From a checkpoint of a small mixture-of-experts model trained on Wikipedia.
Training: a variant of Muon for the experts, 8921 steps.
Below are experts of layer 4 (counted from 0) of a mixture-of-experts language model. Rows are named router (the router's row for the expert), gate (a neuron's input weights, with its number), up (a neuron's input weights, with its number) and show model dimensions 160-199. Each number is 500 + 40 x the weight over its row's rms, rounded and kept within 0 to 999. Numbers have three digits each.
Before each expert's rows: a language model's description of what the expert responds to. This comes from a sample of Wikipedia text that the model never trained on.

# expert 41
Description: First word piece of a word, often capitalized, such as Hy in Hybrid or Hyderabadi, micro, helicop, Is, phosph.
router:513482582475461540532466462469487592470456511459459523451463500536446545498461530516461489422541537470468474509480458475
gate0:493557490424511500486529490500478528528529444409499486514504493486490586413467530544466423460498553495506486522541419471
up0:488505403476519567531463445459511498537539472496507548493508455436517462454468504468590407548421525563530448502568442574
gate1:584466477494455532511423500467485495525467506473466559482447553523586575497479578527516469499556565431536462562490395470
up1:602471554473419527476534504456471481554521521451538491514468558520575492487546551506561525498549585402573481486552467477
gate2:511453483535495557534461549480469459502496473505465544461467560479515504386446551592547470542545568575431455469478426522
up2:487528499499507482484551456530507554504508508512539440531512474493517507563577446429469536473493456443564598488497603475

# expert 13
Description: Pipe separators and dashes between cells in data tables, mostly after numbers or dates, plus bullet dashes and commas in number lists.
router:509502518476468520542443458456505520488458534446434523456441499548526540497436543525455435471566545467490476521456435441
gate0:498495460502468575520474548516585528392497485489492542479536514567573551492422511466466480512599513505503473506462441496
up0:523540490485524406529501483478429485540472519436550482513462498479437452522530493551498538491487510504465531498549595484
gate1:468448559522519477443517485473552522468477485519512500529488507495489570473455508518521465522543516459459515470439448496
up1:491551512504462550557529567527446505558586501485468489486528502518504454549521500442484535492524464555527491496544570535
gate2:552500556526556479508549542546521473449461516535458538470499437471514471470439484458401507552506554462433539595473471516
up2:579528542492547474471505528533530484458471461565476559472483466483473494479459457498407489553509573469453511609476490525

# expert 28
Description: Nouns naming people or roles after "the/his/a", such as brother, father, manager, owner, soldiers, residents, including the final piece of a split word: "work|er".
router:497450553463486547490475474441530440479456567475473483476412461546480589502465517489429479460488550475467436501476453456
gate0:483489493429521512486402473470551538475424456486426494503451456481516539495495475445491473522444499488463493524444471456
up0:499466517476507427551506516513505454458397492526421530469493444465560481450471509469415479537529547473502486496502502478
gate1:595533612408500520507497545490450464491442546516489541454437507592532455538422514436469495500492555472513483488431459516
up1:540498507451493455479522501456504465469528529446474568469459463635495519542476489476550463511466535472475487447464489497
gate2:537458532471452512512502524512555541530468482499506521487536532553520556422462525555487487458502466533482529503532520456
up2:557440532603484511512527577493533530516484417454573520484525524519489504442453505552516467530456446533457501503547544510

# expert 33
Description: Ordinal suffixes -th, -nd, -rd after digits, plus number pieces and table pipe cells in statistical tables, e.g. 25th Infantry, 51st Division.
router:525473525489455542523441467473508512470448531466475565466457442534491560514472527506434486472529560502454457515474455476
gate0:503466516425484526506430413471522513455488512460478545494473511535513520436535505557419508506559487414495471558510465455
up0:483529469579490454510598570520475491515562465520483460531526476506491504533463433433587507495427513561495533426511514542
gate1:540482569533510499503452482493476483530456511452499523509416579529516524474508513507438416537494491576482476537525463515
up1:498460506484543534441426437491438513569516519588488489560539514532474524512471454465542487529512515480462511515504547492
gate2:490534536495553504467443501472504515547475473415448512426515515565489573492494453475508504488487516460497510513440499411
up2:481465466422503492496500514565528478462491561496569513519460473561540483410509514525499514555496556516463490550558527533

# expert 19
Description: Subject words right after The or a sentence start, like album, song, film, it, It, followed by was, is or released.
router:488496529460501567552474466459501519477496560494484526441457478508485526511443560541445488488514536478515441527467455482
gate0:483488519491493512481472507491518465506512534487493518484476462538518453526530502571519534565539493490508531458537498605
up0:471482537505510516471483493505507456521517559495475514477466477550522440547516502568501532554533486481522532458532482597
gate1:451465442508549540515527495573459523460552449466519511515514527509509506546523518499534545574411491497549469579491477533
up1:508511503562535494462532590505512518529487526616419461568510498550503445480453497514519481475561457498508485459483513455
gate2:467533518523466572569498419515541413468528479523451494487494418476537502500535472516488488544499504548451509463439529517
up2:478527527504471568581494451517544399456518498515459497475497416478523515505540492532497495548501507552463500460440517497

# expert 1
Description: Single capital letters or short capital pieces starting a proper name or title, often after a heading or punctuation, e.g. O(learia), Al(ways), Y(ale).
router:482509544490472527500483508489557445487463494468457497447464513532493541508468520518448527420520502477466456543474512482
gate0:463466566445428499499446463461479521514508515458461543444453451500453577458432487515465507452523512445525481506475507470
up0:470493564442437516506436452476481521550492490438482542446444474471428583492451492520448516449510502434544460492483529481
gate1:528505470459424500482460487493437451437462523472562530418473423523547531500485520507484429484511507436388490547466445493
up1:490479539547572482533528495515552569568535483514419474588527573497447486490496469509524558519488505574627498440515543498
gate2:508491533465531529506434542533525502485468557423507514481457416523511538424501484587518400486463506475510535535492515451
up2:479498484571482501448464496646477570523511448474411409448521511471497411544538537503538543519505541477565494494530603504

# expert 40
Description: Word-initial stems that are completed by the next token, like laun(chers), agre(ement), activ, continu, design, plus music and guitar terms.
router:507476552480466548535450461480505570478468496483460522453491485519488539488467518555501493446526519486464475523461452500
gate0:492494488533496581526455461427521445468453484507474599433536479561515548431446550503478456444580602497468483503470436500
up0:478476508525533562571474504452526453477493434546513600409534463563497559477410529494486488421582544513488478559479449493
gate1:508488451442505544482497501427513474484447513463402513515491477509491513491520469481505488480515493499431465470420417440
up1:506503470429487551474509487416495455475423502481396522516505452500522520499526466508512478485526492500433466491423428429
gate2:546511508484466428473507517471483457483436533476533566438444454545576536555442510528554445445579562437468490528460491471
up2:452435451538525529446481526472516488485438639496497456513467466564492511476523541525477509553540518549504479486492456466

# expert 43
Description: Closing pipe at the end of a table row before a line break, plus closing parentheses, semicolons, and the preposition in.
router:531497574494456554499424487498489520470482513433482518428473485573555562477464561511480464491544535500462449541433484508
gate0:520443507439496533522453451422535505488519538538476533505419539501461509472428547545518481530544573434517454472447503487
up0:507458508450495535513460437433548515465509574524489559540409545512467499483413556553511460538567584396542462496469527473
gate1:526448561438488476467476511420540453469435472540407563531512515537484612424457591573446490504569572461435534533508511492
up1:522474482467488483436509549441560463495539436573442490550488515518516509425490548510397493523525553517510478474453479574
gate2:576436555500467562441481538451496452451442573498442567444523472488574590435483507633443464494550470460474492474555508502
up2:533427494451556538510524488485476451470502488552512505560552539493524544441492512441485522509574554516563548492506590459

# expert 37
Description: Word-piece continuations and punctuation inside technical text, such as degree signs in coordinates, decimal points, and endings like eys, lap, eather.
router:540479557481484545519461484480525520463452537446472527456439495554487551470456539532481482475540560494469451520442447480
gate0:490493513479447477571462444468562548472435494482524498494485510570502444551468527456446423458506482451532484610523438441
up0:514526482479564518464523573502448447509563526502452478504495473448473552445477505521532576507477514520501498447437540525
gate1:565526545511531536479498527517518519438461571507472498473492489518524545553536439564502491421579486488480420489497504518
up1:561564501494503605493526530508501521424461568474511468516461507501512540522548456550490504427553504474510457478477453506
gate2:509478471472526478580434496466509556481545477469404504421486539500523534510546505522484433421490550490458464542510521489
up2:474506481538526440505481503558567468448524495566511407512438543433538470523510582519540528582510512506459467528556436473

# expert 3
Description: Ordinal and sequence words like first, next, last, second, plus album or film nouns, mostly in music and release articles and chronology navigation boxes.
router:538490549497491555509443502467532491448469524469439523452446482569543566448452530502462508481537523495497458517449441452
gate2:500502513543467602510507458453549534438475555410465475471536514504494544524504560500501434536561534476472502544429491539
up2:494514534451515567440490475539502513539419506483455471454540517446493490501474541532415493422511440519498481465491531483
gate3:547485496532479502612438526528466499463521436495438513461460502515493462511524552531473456487437564495550528497478513535
up3:461587591527550489548521520523416516491436506555467501484481524490480403487521527529486498454433511506453539514492479504
gate4:508484580496499501495489477524507510534480549458541539464407545545489499516479477561530487497527521460477496510484428504
up4:482455500475475480436551472502500531484462482522544517502502566521541500561452472534479472483492480442475444508542592460

# expert 31
Description: First word after headings or line breaks, such as By, In, month names, articles a, and pipes starting table rows of asteroid data.
router:534515545465446550543441490441520568482463535417481547461423490559504549505451537519466464449519600475488494557446473452
gate0:538468537429508498539474487482502506507415485467505468497572491553503574480474474516500489564500458454448521495443462414
up0:516482513437534496506516475482499490586427456456497468472536467536494563507481440512523434562515464498423485486510499409
gate1:468507447473455510528472528505491480509453505468540563477453475556529527520465471553461531520468512537437474491462429496
up1:520551480511477508567435541508461506527514429573473554455535493555502542571498518493488533495553510524462479533470478526
gate2:458471525437553545513438451460515454492549517585467465412507497535507593454512546544488438509597476482518474521465472505
up2:542489500496477532495502472487492455493584483499475417445538483561478459515503608472504464539530511531521520525499530483

# expert 20
Description: Opening fragment of a noun or proper name after "the" or "of", often capitalized, e.g. Re(Deads), Ham(as), dict(ator), J(AK2), 195(9).
router:526464551454492538532463475491511522477467538441474534417451506565526542503471544505460493436531544479471431512463465477
gate0:558449617522488561516494525495496506506535597474425548515415483541541606462521474456450459499571513534455565480478518482
up0:452539527505472554434510523459540537554402505415521468511514496577476383547471483480493513412520555515541506493562478502
gate1:594499449475448472532504483518476429436411530456490475502453436565513597421455558487421499506487551449514512489442491544
up1:448527585505517574452479543500477540501533463607500556459530525476460386548583431520544485515523454497495514487585495470
gate2:522453499549537519496494492548454469513420565491361455511485503508524541461475505448509435409568537485471483486504467512
up2:509486485482541536550498572503544472547507484544554541433463540584516507472493460421509547486470511456556506476579522487

# expert 29
Description: Capital letters inside acronyms (RAAF, PNG, NXT, mRNA) and plural suffixes s, tions, ements ending words such as NCOs, objections.
router:566501533489517518515464486501546489473449553476479505447438477529506558450449498523484494499516546492499423539480509505
gate0:551491496535557460572536521543504494458560548580495530509521486516455526501491505467456534534488576557490532526479556505
up0:456509520465454544420474483452511516548435468431514464490480515496553481494504486546538478467511429452494490485522437492
gate1:493511491507484515538440503483504478576527449565532510460480569510531575430536470513486532540561456485511508479547536547
up1:493495494490512474460565506494495508432474522429452488541509436489470438570475565482496480476450550499493476534440483442
gate2:468490431494525499439540488516491569463502484490536436596486476459497545461434548444526515503517504445524534461519583524
up2:518481455511455537540510549612485529466508468501443506502490602505508480510474555459514500461555469475491524493487504528

# expert 53
Description: Words and commas introducing locations or institutions in descriptions of places, schools and buildings: located, in, Historic, Register, Foundation, Academy.
router:545499567470458540536431452474541438466460522467468556471456432523497532498467517541455506417543557457482457533448454491
gate7:566441521455443480537471457431484471463457525463483516430474499491561553497433499485467429497516512454479462550455447502
up7:543451479449436478528470461438470483467462530474482508429508500485550550496441512503467457520524513462483484552447435521
gate8:508455512462482580532490441487483503412477406439452521496530498499522580540439499528517480494556522531498482482446494470
up8:518470471543478470484493558460508473550550585553542481541456540498490460533496508543491489550435562441491467519489419536
gate9:552464472415468550526468538419519435476485518482458546458511519541513484452479480543461525471485558442447508467439493440
up9:455507507582518438454540459581460546527551467495573440531507485450501518549524531459552489512522428572529495513552514552

# expert 26
Description: Prepositions starting place or time phrases, chiefly "in", also at, from, during, into, throughout, before "the" or a year.
router:514523555473411573554440459510583474436492513464493543465501500544541525489506542545412478476567524468495502558394488479
gate0:531507425437548469455529537523471502543449565505436462438507529497433459522510505458553474544483502516537497478444476556
up0:476538527483487486587459445476527452446523464477520498507481533468574517469497553478482496446555476558452504493492469448
gate1:406516490469460616587484442531503530511565566496506497487498430442452477494478473557478477471484545465416525513575489517
up1:550450477494513420507470573439492476451470445561429491543475543546559513490533513474493548458558444534541506481487493480
gate2:530506460501487451537444456476488489487498479568508499450427564581449550561475512469486485491565524442536501522540507523
up2:533538485449503533547546502525477528511508550551474511486540445486538457493522485550599486451566483539422529505430492506

# expert 44
Description: Opening stem piece of a longer content word, e.g. phil(anthropic), lear(ners), screen, legisl, Arch, tax, cinem.
router:554486596477456544522448435475481541478482506489470514470459528538526557476488505536474489444533519458487484525487468480
gate0:457470489371496555557488488490503458504494498495520569525504511617526571473496487502537511523556566504448457512447456508
up0:478489475460433576481457443508458464497510506495517557527546471521572532471480483503569535533562564525451446533440445516
gate1:511436488444404506537460494552545485460435475418429563450450473559496515467430497578501453524612542479456463494439459488
up1:491562497555603479467539514419449516534546502562563452519552520435496492541562514407508504461384458519553539509587566516
gate2:532492463524493523551476551473593453445466608476547478490450485536552601463492495565513533480584534552459382533467498499
up2:565447483504442528520439474433552463466490544432492504472525477514557507465515519521478498510522533534412417548452455468

# expert 17
Description: Common nouns naming a field or setting, usually modifying a following noun: television personality, railway division, film actress, football, home, airport.
router:540490552455446533538436448470506450457440514480452513465458425542503561494450517546453471460521559459492433500462456486
gate0:501518473457536524562559519478550562427455555448532483525516483529565508496524537460458470542464512519552463510514402421
up0:492501533493472449502446469542467406543553495577424498485489511508447457504468518498501474407552508468468533481503561566
gate1:577467462452468522479447462473476473480460526459440541470434449509540522460504438528517494476508500587433533456502476476
up1:493478516464470457521543524523502468511577432611472500538537457529523548493557520507408517464513548463514445542501509541
gate2:471433489511495526550511561473479476499436436460463538452497554541525462510518482536448517462530541437472493502434431520
up2:533514449540432465481486534453565468521450468502509547472544498510458528542463488557561565435499521480472497454458482481

# expert 9
Description: Plural suffixes like -es, -ers, -ations ending nouns, and institution or place nouns like Museum, Council, area, rooms, usually before of or in.
router:587473555499447561515446447479510491414444552482468557472451495535500530464482511521480519466509545481474412536463412490
gate0:453479541460493498524501510494499556446482483420487550480472552447544478470430535519470465508529546473529501541461432479
up0:482543487533512509509470528479502456546451518566504444493542452543478491497447513570478528423483457550467427495524564530
gate1:499495464521446434539473493480478472475446516478486461428517489467491576455508478516494523507550516490489488474469506467
up1:497477487519494474509491502517511496488494547570465450437540505430472526462522501523503524512524497530507540452492499438
gate2:598468532482454518531425493493473499402444476434385547464482489617537465435469540465463470488536467453450407542436515526
up2:501446494525468546475462433553404481453528493504517556560487477538507498486486456481463384487526511388463514487425475507